{
  "d_model": 384,
  "router_score": "softmax",
  "normalize_top_k": false,
  "router_cosine_scale": 14.0,
  "head_dim": 64,
  "vocab_size": 16384,
  "norm_eps": 1e-05,
  "rope_base": 10000.0,
  "attn_scale": 0.125,
  "init_std_o": 0.0,
  "init_std_down": 0.0,
  "grad_clip": 1.0,
  "decay_shape": "linear",
  "steps": 8629
}
Below are experts of layer 6 (counted from 0) of a mixture-of-experts language model. Rows are named router (the router's row for the expert), gate (a neuron's input weights, with its number), up (a neuron's input weights, with its number), down (a neuron's output weights, with its number) and show model dimensions 128-255. Each number is 128 + 32 x the weight over its row's rms, rounded and kept within 0 to 255. Numbers have three digits each.
Before each expert's rows: "raises" lists some tokens whose logits its average output raises strongly, later layers aside; "comes after" lists some tokens at least twice as common just before its tokens as in all text. This comes from a sample of Wikipedia text that the model never trained on. Tokens count by the router's weight.

# expert 122
raises: " /", "ç", "nd"
comes after: "0", "1", " L", "3", "2", " | L"
router:145135142114157079207109137141082073109113099145106142148139181190150169124110134154103133116126158157122073134136154162142146094134107155094146085127080132153055086137096145091148131076123125132120137074124109178142063178126113138123148189207083130119047191147147141154164148156171146174089148171089178159096150118152165126179162120169085110137071130120084108132070171144130233151116
gate0:108133073155129143122140133098145099077114100133148138158150152145166069093086104224126109126105102129126162170140121175149121133086153185176128135131102059149101168125104099135124100107049153151108153131115140089187150101139116199086167144148128131175206129171114099110169127148159152144133155186172122094128078142135101072137114074141101070126089098136120126162093131091123100130118
up0:123152122136172071091163133061165098085142136125141113106154095092185124083149094128119121138123197070161092116144125118122145121152106110124084106123079129095106143237094169184131165150089119137125117117129121113110153109193131097176149135122187145143116160150094222079090148118092106115117125173154055125116130076150119134130135142126084125162117130084051120084108182078154086070127
down0:107086135082133198098123151105151117111078161100092129155195144092131093080092072158115162188107138117101083141134130134165177102125096130097099140146039128166064153175137098111162130123147152129095130145147194113129166106091149093106198170193152088109089163105163120153101156119101204134138103098182099168132100087051144106106100142082106149151152099137123175143093080125123122138157
gate1:136178124172129186121136115121087144141106136136115064082190184177143145108130080059106133097147090027210162144125143094138078103133157126118179085083113072153040126100131210148111111137136149105104102124115150154126147118135162145086122119122188065115106114152135085165094175132161181111047133077087132159189138139081066120145121100185140141149115164171046153143167098082122180182130
up1:112138164156146150119090094095110060154135137083114112109110121119130149122118125117119110145111099129114157119131132138093163157101140175153140100108098120116132095130064102086145091145119118131144156125105121147098141167125155095200158197129184120129153195053083165158110136119121117137114152179132086105094076107061126087134034123124111084191148067113157075154115094137081147093075
down1:100151121046139119137133102100108074135107214150108112139213096127154206052146106130139129075072127079141191115161147106124114053191132165098061150183121109060135196113140173158168103180122201184113140115078104140109133156165145165140146161143096099092126106106091164124120105091187118128123087123183120122167125100129140113128107114138166121145129107133057123136160062073173152122122

# expert 15
raises: "1", "0", "y", "an", "us", "ed"
comes after: "0", "1", "\n", "3", "2", "4"
router:134128120133245146140112140127140095133113177156117184163167149153123112115089123070161135103094127174133104148129141155122148158180194141130162092134128178135083100135059105063202107110137087138193168094125141126140114115161141159106144087168173168085131159119132145088123159112195148153110088100116124085082160100132143134109154064107166155163105159136163113127081170129110165117119
gate0:116133074127106138078050160109062120121143043084114106121065135142162069130057132137181123118145126159131108162156111173137126154134166142130153166125102102124141134082116061094104100114094159140151163175132166104171125209134094149145102168114161120120151150085158161116149113128125105089139117198149142136092113134133115064173118105184076114141090066119107138151123103111135122139148
up0:133134129120195105093124139119133103111075089094114086114137117132139115101185098102126126150111130088146068114214135093140117125158168073125116110076114111136123104186119153159156142145095165138156154146167123125129125163168161059199086121129153127118161064159086175119088188119101153126116103089159135145140093104131107065103160148107084155158105121117085108163088131059152170112169
down0:115131146111165111154143171141094160186109206191142158130164057081095147158156108119120108169096158087154122131110133109143129064137067167118109119141175156196092099109179127083144094169113129098137111180106138046146157175096149125099114131167187119124082177088141110178116129081111189084129137138146089141144100116110127120177094167134131179132155133130094103186158101111105148135145
gate1:154158121121111147098131096097085119160142181153119076098161185127127203105186143114142150147151163115119141116148138135127172079153160150162142140123123115198076051059157162160104094135170132154100063111114125185148106083158120163146139131119153101138116145117136101093150131132139104161153143117084159135178112083078145122129091114174124144122118183144033096125174143110104132143165
up1:131132122118153200112144097129071102140091170096160103094098160120153198110188107126144100086108111110160121119148167103108137140113134091145181089136118087119151130139092145115160125142136126104104142142152124140093124166118165095155191177095155119125179176098094162129111096120140117103094177162095117142151098089095120107208036103153096142176105118159173109140174149156122089178167
down1:113164070115122150124100131122075120218174136141112107156137151140134177090100117111126143129114196175121093140114152152195089099201128173115087150104120112084120145159080125083150075166145084079121120102079125158093106109073173163103123157121092098137202117106138120159119172086136171118139154153095071120137160128089142153149145112130128107069146164122172105107132133078109117084068

# expert 33
raises: ";", "\n", "93", " –", ":", "\n\n"
comes after: ".", ",", " | ", " ", ", ", "| "
router:163113137152138168100159088115129149170164139185179106095117134170125122071127096093105122157154118133046137174098098136137140090118103163182045101041135123181163203092113156192122073095154136126172120117133151137159183141140097162178175135090088151150133129135144067165072085123148106170124145180178078168140131144143101125093098129144099161077154172104149193157174113113128138140169
gate1:124132088135090163203077109093102141159073179118079097096183159124135145127192127115105143149109144065176135074113130108145063091200150117142178127104085108129055104130125162117093076144099134122171100111150093155118166090149147120159110109119145101059102145101114061195092127140162161114115092098043125091111130123080145124095067126146110119177072109187088151124143126090115088143143
up1:128083167096148151091100101117089111165068085092130090087124105128158158142148143115157104071124082098123138108142154093080146139076118097139174099137149141126149110092145067122167116136101152122075156133087119123172150163144129049095125158096127147157188072136138139102112129088151146150110106125128095126153101085129107149152117121167094107186159131177075124174133140120133215101067
down1:142124116097118109117097190162083185144161156150131063165171157194149209192130116133109119124111209141133147121144122121113141095130121162134098177115054133118120187110038117178153144111203110176120094127161138150053143109104171095106150156124150072086096157111153152134148042145164095098127096074190072148206116103129147146129104159141147135163184157078119139164134120099091124115171
gate2:145165106141160117126112169136103208133095135139129145118080084122104149118145096101113143086143085094109151146076142097183120179135130073128137165156122120140193178149115094133155150223108111094138183144129153126130078067070096143143129130102144092121113092127125122122165146134159132172152107155132113088126170096142115131157165047081179119093128109150076146186175160077164132149132
up2:163068126050150141127179076133102092094149117117155100110194112167134144106091141085173107141064150111126117163143085151078108106103116215095162162122128149077114124137121113096140090050152106158128040096123121130123192186183135131158116142150145184118120146183129127092150145146129147099118160086083130110120108162141112138141092184168114143177119156101206141170076060154107117140163
down2:138173101132159116200184145150179138155135143173128129151145123125143101092090155135164072124094152184109105131070183154092155145146108096136085120156138159183109192136097140151157122076133134113123093193108135118134100180118078132099086120123096114163062121152153167161137095144140140136120118099142102093070138093136127087054138159103096125120143135130124078130154158136175087124216

# expert 100
raises: ":", ": W", ", and", ": P", ": C", "\n\n"
comes after: " | ", "6", "3", ".", "7", "4"
router:126162139124140084100131083119140136126137138142218054105160154166145100129132094162104090115169081146195156177148131126137079096168115131193105108110147151119119137124152147209171133143187119085136173079121140149140168161144144120161147124135183129156167097141114136124105118102121166160106121158110097081155124060123136140146136135159119212045085176077086114157150152090084142125175
gate0:127139112104066070149128134151124117105133042165163114117140151180177040139098195152149129108161142128147106122069119154149085135121099135167131140142098070151139131152192068170144132124108149137077158129144159100163172138091120168090102139142106125138150114105157120148172076144122075121133133185151140117113108127156114142150095126171114093097085076158102107182131126102124111141141
up0:140101136081148103155122153104130099114135092112156122144133118104118100082078080099112128115161181106156064127163137095119173156121165080107112100071163100088128082204128148191120168127111114195170108100142133137128134133151170085106118139117182136138157149162096177113108159125100203134113111138146152112163144122188125078081106085094120147168148098116089098089213123106122112114120
down0:156103082119178114110152084162168120138111128151105135101142093092094141127129057110209109126119110137132138098162138095123127135138079177158091146147092148144069155134156110112136136169172105100058154171122107097100081156095160141083128069129157128133087138133131124174088178089075145090076125156127084171159128123146162135110127175095130219107080148103106121138112078123138119118119
gate1:107122080171131143145139116115115125124119128076060089072158161118124115133220098045159120130117095124151150105149111083130123072151100123176147115127147095118071100133129113141102129116095105138131150114156106152118112092171148150081114124096153118099128152148136105207084116144195184131104144111102108124143123058061095088146124120163134127194105194109053076142137084110068078155154
up1:165141146165124149131133098142108139162115101111127106180096072109097158126180110110105100088111114137144137121161158167100129186099112144137154114131086104088116103122130103094145140150043113073092151160105145159123181137159174025173129150104185109159170119187150180136148113104151143159122163117149130116128108115121108179187182138110101100183136161168142103172157111150080105110172
down1:126186140105149107125067166176109127113126153160122052093158175156157105099096104087168130137123162145162126115166099139149111140175097155140069192117078178111180111126096090149134118122132097148139108100119146135137088058120183149107162138124138079091133146110106195196143138149086131166137112056193139110176116117088096157149178139134169194116139183094136076126129152073146151067134

# expert 44
raises: ", ", "942", "945", "940", "st", "/"
comes after: " ", ", ", "–", " in ", "| ", " ("
router:140080116124176144104128147112143068161147169067089120126101134176130091103133146135131175111154090174132125138146095135143126130139162158117124127088151204085160167090159126151165165131173139106107126167125134102098143164077142171126158144160198086119101191111088093056116131149175131139165106121109165053092121101146133121083095163113137156047142128079100124122139122129152147110140
gate0:081139038124129145161103132138088074118094064115144153072144131188134136126072197191134139094167087131132147146113107144142121135105150140182103106138129114170157163175153065097116116107106132132119128144190135144202085116073068182089090105186134100106186113126114080125119129118176101094129120156162133111092122167177088083157117141116069116153087065100152135160127136114105107106115
up0:147109099152209113166195166110153117115091197053189112090144116118110096103164101134089133112204164077187105124120073139114198141162170056086081128172113152129133180184145152146188136131122058152113171155174136109162135084210164081110132124146145105127124073105127177101149152101150149109126099139114080121163135128171093135158097121072088139175126131089101120057134136116085117154135
down0:145118140163168175105157157098203129098174204141116128120130144096128086105175078126097105175115107133144162127129121089127185056184114132123081092122084159102189136142107098125144094123115065140073080165175127139104098136096143056095193131140125089071070155101119079186102130051128172124111098100126065180156126119119145107138140186039108187169114141113138132134144143136134157130133
gate1:126157088185136201140062100187070137150101159086036097097131159146138165154200114080136130109161154135160181110101196093144044076086118120156201139120130090137055096110157143159146111123084093183115091142189104158123155110155162197091100150134156067055120131176121076140122150121134087148119078109096083142115072141068082125146113172169182157136095136158071120138180114076105075144133
up1:101112191160147130139197093072116152148141065145180101119088113109130141103136108118179131101122073096124109139165104189096219170115130134129152093107152099109136141115096067095074118104122135079100161066072120132131132174177120004173150130055068131148197122123130097116100113099184169099099159131117167112157128099113124160110096100121068069128171120100152106143137074153127176134147
down1:117086131139161144120100150169143111130127116133085086129131144097136151117145131112136159128153215118104121156149115095157162124170136184123130135083148142095150132157016126136114061185090101195109091084115089116105125125160085134129117147134130084109096103147079169113152102060110130113103115115174119144140122137115162103158174145177103129112164133066130153139116125076119124092132

# expert 60
raises: " (", ".", " and", "ing", ", ", "as"
comes after: "\n", "\n\n", "2", "| ", "–", " to"
router:159081075061085086149172149169154127102155170128156148125125161112114066184057185105109112093104111112070095092154089062107203131169152117070125142152131137124162126088122115145071106082132163163127131207138171146101146084116196127091141119108105117175141099094111180163138157141081091142103141158106142092136111101136136156119055105107151131097142151120073160117128069185143140074139
gate1:123153115146142147147120096119090166139103181090112106095198175125112151111091140089130146150175128104123148104130105117112141119147111169129206130081119085114077081108145152120097090130079132145133103067085121153137120135145101141136143075135149050103156124149098096155100110139153146107099143120072146129148094149086102111147127113183144134156172141135045132099155106119124108144131
up1:130140101118153166121112116140081093211113110084098058103105119121135179107155133078171113039131082077122167112102159104111116168084152104156136085119104097129136063134118094100132127125130106080138140156102101149122122158201168122139112168140092113139163150093107163137066162136160145151109168137097130108165081074079133133185130117171110132161157134132164139173116111121075128148134
down1:091146130115117105112070155176085164112154172150143056179116157144089121105158180120178116086087129144144115117182100114216145103146132160171112131140141150107109171124141107133156092121117097139138047166146082163091138091132157146134166137079107107099162114141114132138115144090127109127127080150208122159210092162079094120141110185156125104172126214109118167153128098080121193168152
gate2:174046161110156096094100154196100200133072149151118115095061093119108139104149082168121115152167092129115133130154098085155084124103118110142132189133101110153156130087177159086153160149142120130150126138131128117102105085092141173135120176154190099139171114115111100084173169135106102136135195155152144147164110120093132126144146102117188136121117049102111151174117092107118137121121
up2:110138098076094172102117114118085147085159092114162106116197105122121104126118146113150128128053109042145156127125106092065164157151159170108125128085112115062106127143132079104170099096083140096085083103143148157138129142189114157110186135106146123100123146157133133128160158133145154117152124134080088080105192120129113116175107163105072151146061154125134110180110138150141127118145
down2:147157173150099156120059151102137134072076139159128142129107086112123172071070108164071166202096183137114183113135109130132125111113077187137090085079107114144098198102132093121171069171089171109140127140123076147152115122212127151120123179085130157048145095092144093103158110124118097106139133145130106104146123075114174113057213141127134095088101090131141141157073136100140120175163

# expert 85
raises: "ing", " and", "y", ",", " –", "ist"
comes after: " | ", " C", "; ", "C", " c", " G"
router:179132115125147091118137128119161066134127192108098112075178146075166189119082148172158099088125195110149094113081134087128111060118108051141128075133156133112115099111102138060103113141122142148154165071103116131156119159064128107157113117117085125112143160154099137153108188135117176145076174098101113132127167117193129134075157249108176135107136145151208110113144139193119186111176
gate0:162126062183128205121083127117108087126087070111184111115140121184088091156088212153170120109135116163123152145131123109144124216099160135163117121110104066163144179110162078088109135133122132103149150160096118124149094153093113128042116077123144135138167147178126118085172085127121098114115129126151119150116076130101093131101157132191082109126068062114088136159140139074117154120097
up0:158108114150198149099132158090120070106083090118144109097112104127098054097151148135105144082140210079102106121191134118112158127199132070123126140134172125103155156190108121168187145146106123191127121142146140058151149144157130090109160162126171128151122103152130175153163106126110107138117084142139124172110153107168065136156159167083096191143159174117073151082177154120115099074106
down0:123114141117164153109124142120143121167110157106123124129144136097157068129188049139136127178042138072148106111180148123111123099162069142170084132129122157147146162139089071088163133165143087149147120153103148088090139123169150136070178199187081087101132166069146117149073165149116145120174174134164091161183136110085185164075128163154128201127173145110097092159160113142113119112129
gate1:119149150160106201125126097040131121133084216150088084071158160141124175111176135077086137130154125116140111067096142170120149138185159155109142108066166126119021139135137204183109115116127132165115093075106117192120155146162168120094124141100129107112122129191138082156100107136139144109133108034091204083136081121115084138087122170137093151100115130139112110133181168110197140188179
up1:111156138143175116112155120119059122184082064104112109130132123138127187135156166087125097081162121094170165126169150096117125118101129105135202100112100118125144066169118108105140117124128157070141176136161122102119086123211135105153132166126138092150200126115085119133093122121164133096117146150134089176129052039120115178197100100125129146179099124132080066119132137162091174173138
down1:120204122133134122096074126118106146108085156158142133151117146144133182128155162119155109090102188179074086137130129123189085104143067119115136154126074134115108076105072115123144085188158126142139117176158104120141125050095149201136177126127119105100124148104100100113146102126087164140093106118146129104151141127102129110111096165130102184205144201087096111144158109035143156117132

# expert 11
raises: "\n\n", "s, ", "s are", ".", "\n", "s have"
comes after: "| ", "1", " (", "2", "\n", " | "
router:116123138120203085096124134100112143133134209162088107191160122132127141125062094117120111103151114130170109113117170150123149166112145148174093085083164163124127114172114073131166109141149153127105093114109129121092127173124173092124131123156144109149126116090097082151095156113161115159151160156152094128140135115113180107114150150157093187089170209091132103126165085131181151081159
gate1:116159110077167201160147123147072133107090169159066072143144148136110204105178126110110138136121139106156127106073126167144109108105149153164180088109135169129062089030120151135090087127088127194118145096107128173126134093135120092144150127120136097086155121156143108161128085158126163141031048122086110108101110135076070200065101179138161136179067137137056154173177113113166165116130
up1:151106142183162131099133064075141133162093065099145127103109128118139176091121172138164118107162082102128159115186130079077135175124114119120166107126125081145120089124094087095143147137105156058155142091075076193158147179159157087145084200115153137158155177109131196138123076125163143105130131137187173144173104060132121125170115110168077068136104140147111145151147147115127156126157
down1:154182154127146186087065125138076150148145151175123135150164119130172183155169155070138129105134195129127145112115047134153122175183121114099165120109132161091178144111126094167190096146187133192135051073175113140166127134152152149143147109148151121133160107090097143164135128037092101094068065124137113150165117107101130067088181147099178167122140201093169112086152107099133126093163
gate2:111104108193154124121091199108064184159122119127165146143102096174084143133112023065185144151112110141119119176106157151153091183159125122166150241126092148103145105158185152083122121153142121092127153133135141120136078093109064132170200174156175110088158144110146097107113104119132120102140118173177172147074161136137166103170135117125118098121166073152077113149102134101153082127095
up2:194117101059141098077135086144158111045124130167129051095114142063081136068130124144105119107087093081135158083135110089074128119085140147092118154103104125097120151069116089147161115156133122128122099132123110124115168178150180133119108116117175119157064101145135132136141199151111122170144172084080107064124139158172087159108166116161135145181059097135140156181123058157140173141153
down2:116178108135126121138142162131152149136052094124096167132108114140123123123104173109130138165157123164148142092117143099178143117123108142088152180150141123112083107165136064196114187049114119078088150120085104148153098085174114104124127120149161117126181165123170117102228118103108104130122128128108077111111126118148160135100103117136146096091146079085122110118121167148110155131145

# expert 27
raises: "1", "2", "\n", "\n\n"
comes after: "\n", "\n\n", ".", "==", ").", " =="
router:142154102072203157134123121123121081137132142136162144140116169153091168116113184113146128108121103117141138138150145107155198167172165222155098151080149129190152158135132181123157076149093134149120115105154186106122133114132092165168212093173195117112087128116128151140114127161178129177115127178160180104134085174109122077126085116154084106143202163091185097144128130116095106131131
gate1:120151090097141164121096122090057123120128201164092068135145155152090177112189188058055117121106111083189157137102129119115122103129123135110168135097146100174061088110125133147095079187118092111102127093113124129084133120115135113117121091073141088114097154175142087135087137144120139140083110097083125151127076105059104140167136132131106132180148169128065078139151079093133116152146
up1:140136126108156157125171076094120093126128156109124129110111111113134167124149125064099097134124072072149191111140137116098137113110114136182160135186131105171154120150124122123161104152136163081131191117119118110083112161062174077116108127118129103146152166103107151124130075135133125142072122110132099136127089110078122095233102079100085106193111125157179086116124115133123079183142
down1:164151137106137109135085094109094124155134140135123104141145129115145212141148155064122132110114189164149151166157076153177148135207147175098112117111102142147156117191132176077129145127162078172090132161140097140156149136132170134124174149164130111122155141117130142121119097134149124159127092114150080122159134138099135117116204150120161191096140229110151161071156140031131201104129
gate2:127137124115177112090134152130097146160099137098173165137120077094170139106143080079156138128102093165177133159134100128158133143106132109140176177117096128136149127157104175120160113132121085100154156109140108107105072062071062169141126141150147114112139113164145150100152154116091132126137091158162171112105160125058140156142187044089038133143092085142098127106127144117106109145064
up2:161102074105109136106084064123121131060133125124147087083176108148082149132111134140158108153096118061100158127113133133079161101170116136108118133073125086076136112133127087123141132119187122158109126118123178176125203163174137130114168103120151123099133087126100139077130160137137100110155141105060127098128118152192112043121074168159208119110172138115133048186137077128083162112160
down2:121118124127175140125157101101138147091132140168134115128108093137122146084154156136058140094141111079153158109122127118127103087118150158176068128066165100108030160099148131151118095083123145111074097172086097141137108158136098079150112165117150144076109092095114067114112117168173054148124085139149093134142109165144130158052177100108123094073162130152137132146147130197102137146158

# expert 77
raises: ",", " ", ".", "at"
comes after: " K", " Z", "k", "1", "z", "K"
router:129105165071139150092183120060171123199124161117158095101103137112187179142171105172102100181120104153149140116098145144119169101140146150093095117136132059152056120040131191168122150144143184111109085112132151153124152183127138090122197132151112097176107129114095154144122194119132181105167211125152153095173107041117144060123098173079109078091131190138027127128178110118222128084095
gate1:160087123138091146071166107135080115154123182099094121046136177144124153186211091129131139132166144105133097089060118127144069112103135143137157086071163093131110101092089168124071079113100163122082119075103126160128137092173147066092122121111186127093071072155179116134078152142185122103048140086070196101180102143110134164119092086186131115195131126164039134162186071093129090167146
up1:149161150161130150114161095099107084141119127117126118153114122138126205089133099126148085080106105035122146092188153101094100126138077112160162125141133118139095127142145100029207112156140110094125119138141115150143068179168104080123085182133128147128149188143169096184116133133082074154079118101134132109104070108106096111141112157144150056153101102145122140151110111132118159118157
down1:108108110124176189075075149166097104121109154163132172175167132098099141123119131130127126094062164155065135118074158111158145086139104117163136153117083125121106133108109091157130107187123124158133096079196123167112111108081165152105145136129055072118146129097205134154173172084105140131112095115134074125179110119050115102172130162136088120191093165074064102118142112092088107115170
gate2:108117128131179122120114140097140143129115145117104128126033099178129176117133028151192132123201150181153184170104143140152084132124141131165130157103106185129146133084095185102131150161114118058156166170113077117141090105056088124149155153130194124103176114091152078117124128129122116143117164129103158096127097130122175127149149105134113143096146151096119098077144132122109062117092
up2:120098107087084108116163104173157160072146092166137106101184161080133151090138132109127115154063084086155116099145076101089135135176121134087151087133082069079082134165166055102161105133148101173114070105124194147110163144170161131084120097099118124134098125166152101132149136140123111101135165145115143156102191150148077114135154103110154125161064151116147138175169120148164157130166
down2:128180163142090123135105127111156161044096160162148152112095099179109142057113209173095141124141106108150125124135116081181112074181061130152137154135123151148070121114111149106199081118094111106106112159096133135124072150148136159116142168137134145109141099088129138158124181129160106136136105095078171123168090103123137109125156104101141158113139124109093068139160141147152154117132

# expert 97
raises: ", who", "is", "i", " and the", "ish", "im"
comes after: " L", " l", "l", "L", " H", " | L"
router:139113172139161107144127134145119130094167181202123093071132183138139109147157113132090088060104126183160202099154167141131132152139096078081152178127105118156087137140197147102136157106139081102153145132119127136164120118123139072159158109129115118163130130102088131137117141097125151139126118124123160180130142144150139151179155163156083140160136077115151130104123128207162111061118
gate1:144143107136139179173089095134095157149130150131104142071196186145113161093185122042118149088146168103176139097096149113118131121145138117105174120119142109132086090152136159122096124129107100116094109067111177140154140103195123116154163099112162073126140121156164055128088136132140188073100130074131145112156167146064126093134131153204177131169135171148101089171119080095132129148114
up1:090120117194183133095132096085098101152113139088104079109118090125119214153146139123121096114072099089076144112144145144102146115069128151128195119171111041119141111067087093097156088140126127127120120158113092149140137173125170112097125190110144099121162163126098131161105097104136085099122171126092089111128040042127135141173087083147186113140102144127117125146153138145114129131138
down1:134155107116118171126091109162074178178171162120176028090139137135126138140197152155131153065100186109085149087176137155192094151133108189163024180170112171118117119193083145133158124117152097116149149127119127145143115136157129180121149143147112163086125133078147149164173131157089154152122137162163130082212128141101128133167121183197112226107102159085132081126139119085092179115141
gate2:122145122146156100117092098104097111146096152098129152106082104125124154134157090113183143141130149182096135163154103120154097110078130119177177167100083163104125165106151159104150142150085125122126171141152104101145138097078032132102173157166135095114069135086104127084143106140088130163114101120142213125138188105117169072240147113122109107055173087103054152157191114121143119112149
up2:159098085033124159091153107172133144094147110157136070110177109121129161084075133164124116084090095106174113123114129099092127150159168145083066143152129095116158084142129084091137104116207146135114103128121176153084138136205142171147090117100158135129157077166123146103190194127150121098111170115059092113135128120149080098082132148136117105215089163129199105129080128142114171132133
down2:085142173145122115174109074078112127113141093171121165072109101149091114073135112090150149121118150165120063107112138142116170108130067140082136200096127151137103165115142140108116120135127106138132092185079109177164103117122118112122112106134146147153129173127102059176135125137107100124101116143115084084155132120112109055105158136117115101140130122129129111122130143109109113119171

# expert 45
raises: "ak", " and", "h", "ab", ", and", "/"
comes after: " T", " t", " | T", "T", " P", ", T"
router:125088102102069161174063148135178154039070101145129113126115148171151128159154108145117112110101129182116095086075095176087097149141106076115143106191130139102089072092140165146135134151118126159105131211139115178196123127161150158113083117053094135108114192169131160155024123141151141132142149097127091111148156114085134186152069091122147185101152097158099098138123095202100158113138
gate1:139159171158127194130098173115146182150092162121081046056169201165117157094168116167105128099159154080170092119137175115130097095141104084120204085067135134079035121090119182132057095103079115171136093108085107154159119101195146121085173109140146095088137124150141102110106062111138156081105164113106136160117089114107115129106167103182127128140139067178078106133172094103143104154145
up1:070120132144162106112131082120034087162123113077158119142090072125178204171141122070115146128141118135090176107127165145106178126145132166163177139163138128176097104164141083112127146183071184043102170118162105074132134137144153098101114157116143127139170136121104173169090125130111179108095152104108141149142085107083144133236071144207117111142081117148131126127148171131089204108111
down1:121128107116151127107077169157115104124148160101155046150197137130131152106128160098106146086124179183142082116157091132195105117144121117163108154131162146065094151077138116180136106076097084131093131177113122120153120106137160210143116144106177088119154186155105134141120125128057157148148061154124120144191147086107104129152139174185151174158151137074127122131128119098083138144091
gate2:136135056142136125061133075060097169151094134143139097130101128096090140133144072134153136121149111207109131151115151144139123122084125106201142155094154156124133119135155143115197143163112085106154145149208112068171099117104069146159177171162156057115147119055136123137142140149141164127099102166120133136109174087088172088179071136136155207095123096079128064150127095139110116082149
up2:147137089068081062097124146155163087061148101097143107074161070122108163098113149145173117151075068057111109103113108065079134130161152163090151165115095149126138100088125086109104079133161121153084101119107121152104159131169116168155078131104158137116117141143121101146178154120145137151144140044068130084153142157177057047126146115119131067161074151145124104157156108141173161186120
down2:123119139141087168166159055085189097086122104148159156088147124181097149084151155110081136193081126211060140130145102138132148120125090134110079099138133161148108125122122157142144112172086138143071090138080105160166102165156169161172106136177143132118086190069166119185156161114176114167132137148125135111158142090097171068077131150122112128110140121095078146162125131132164147155120

# expert 86
raises: ",", ".", " (", " –", ", the", "-"
comes after: " | ", ",", "0", "; ", "2", ") | "
router:167150137167176116140098184087145108123131151114199087137160122128142118160127082065133092090110121120160091144114106118122059134100198104188064082025117186033127080148113096184140116092158121154115113096181129095127203141149132111119120047073187135153158137114156111124085107189099161149121155175079164145141116116120137092119170130164138136095109143107141163085126165112140187178095
gate0:140122075198117156121094102152111117103154041131118171138115141151078077090033135142130116111138126117157145151139138112137159125131165135215159146107090111178177180120144084097154113103107171198147135126158122082132089099097098161105095141119134118170171094138134090144135115147089088137134088196146144108071130132190162100142109132116075117115110081127060066141112124117150136094156
up0:180113144182136137117155125135150128094154051148129146139115139106102157111169119068126135123120190118127096110142105091120197141182157045148101094145124112123137117151113147221137156125152109186088128117243082088120093111154148002159108123108117102156134055162144214130126098147068131121113051160127127084144138110122125105127084151078082124108165138137075122092102132074200159115132
down0:152104137148123111172204143110191157111177182112096115071129102131088075135121093107130149128095107127115135146120146133146144095138121125158051172088107144166184111144165154102091087134129116154121105161146162115112158156089155086107116105145148106128091073119121106173080093077113163131046131130130066122151140037074124136131136204127136208141183120143107107125122121154091156164149
gate1:145144170130154180144091081135126157147110198131091092088189150135092117123190107107171142099103060085146108119121154088144092066155155161151173139132137102161069141124142137140106114118133141152155087064063172137120152076173155108089123120119059100124127080135128056152098105131153130115141089098084145126137130127097098124124098144168201134127146107122000112092162073104121124116155
up1:121139143143145160095197120112120115166104068092150093069103125105139202114129127161182119077138127064112140093131176124101227173157140140110169100104163104152169125137119071101148123126090164129142131095167129123141149181147136082134139182077167143126176159062177112160062105123119126093091174110143119132173127083108092131168142125154144108189088093153125121164155125138116167181121
down1:109163148120172141113088110175104106114183109101153076096140112136133245084192161101112168134083124121092129122143124142194162150116109166129098107092104136103173130087103175124123085154069177130110098093147145169178138076159100194124201166136133108082140119095191147148129143160132170121114108120153125128163158096136109087164141173149144162112156167042128136127161149050120161082098

# expert 39
raises: "-", "/", "st", ",", " of", "–"
comes after: " | ", " (", " in ", ", ", " ", "- "
router:110132103177135091181141177133151116109156140164104098105146132099102138093179164087099065159034086076113078134139123103156075132155151143123114133139123118105145133115123066135143082071151058103166102151122135107137096169115134121140109160083139127085099125175114110102168104130199104128149117169135106169114088138124110116162165152108116121137099165098112129134152185134153140091167
gate0:126169059188117136061055143165100090089155094129164104062181116163116058141067177211163133094138132146138142135110121148119135143162202170168122141105173119176149189187158060134140145089093141155108150135165133112170110059084086141089125147141120110156115157125137135164096124147110140071098121165109140088143097121166130147119148098177089077192057101165101064151091096121146160117117
up0:157121155073171082117167111094151104104106119094177101137119119151131120088068109109129138090154166107150095098160125125118162131151121073068124104061124135144140145134125179145172138130125138153122109132175110116136134119144139067160155122074101122138121098200121164133142121120098122127097096120185095152152163064113102083122169076151100159122163108073093192143152096122112155117104
down0:126115108137117150142117086104136161150184177151119137102151153128144118130171122188096137164072114112138107112093131191141140089098087111090108148148080136150111145104103083070115120164124112166133044106188150134054161160127179143113158121165150154171134165085098046161121159101090117067109152119187110170145119097095149076145112129123127166068201128071123114140169100150091119127209
gate1:132151125154151126161136076120080160151107159115087050111237149170128209112162129073119132130152152109190117132121126131124162076106158124147176171125122109161058098112105175190090128117103127152087059046129141116148116135155137102126157140085156103080144126122074070109128168144163149133079110052090143098102104089099093157116099155147124141137149143167093139143157134098197097173120
up1:150098155142120081145126079099120154156107136098088168099043145103105165144118135144125109081124128086139106115160102090097185136115120136136145117211079098074140135131090086095135093172142141102137180142109134161120173184085161099156107157124172117133157130067212129174110097127138133085090175158137099127208098120055124102171140130159127109118098113167175147129137089147102106117108
down1:125139086148192150175091136156078122105121110172091108169151147114176157050129081149118141101118183110135153131168128112175144119202121228100092152122124131164107110126118128128161082169144118153147101118157141127161110108193175107109159113169131122132159099084138154176135108130118123193140100118213153111134136162104136064167155157136178199158100151114120114138142109124144164088126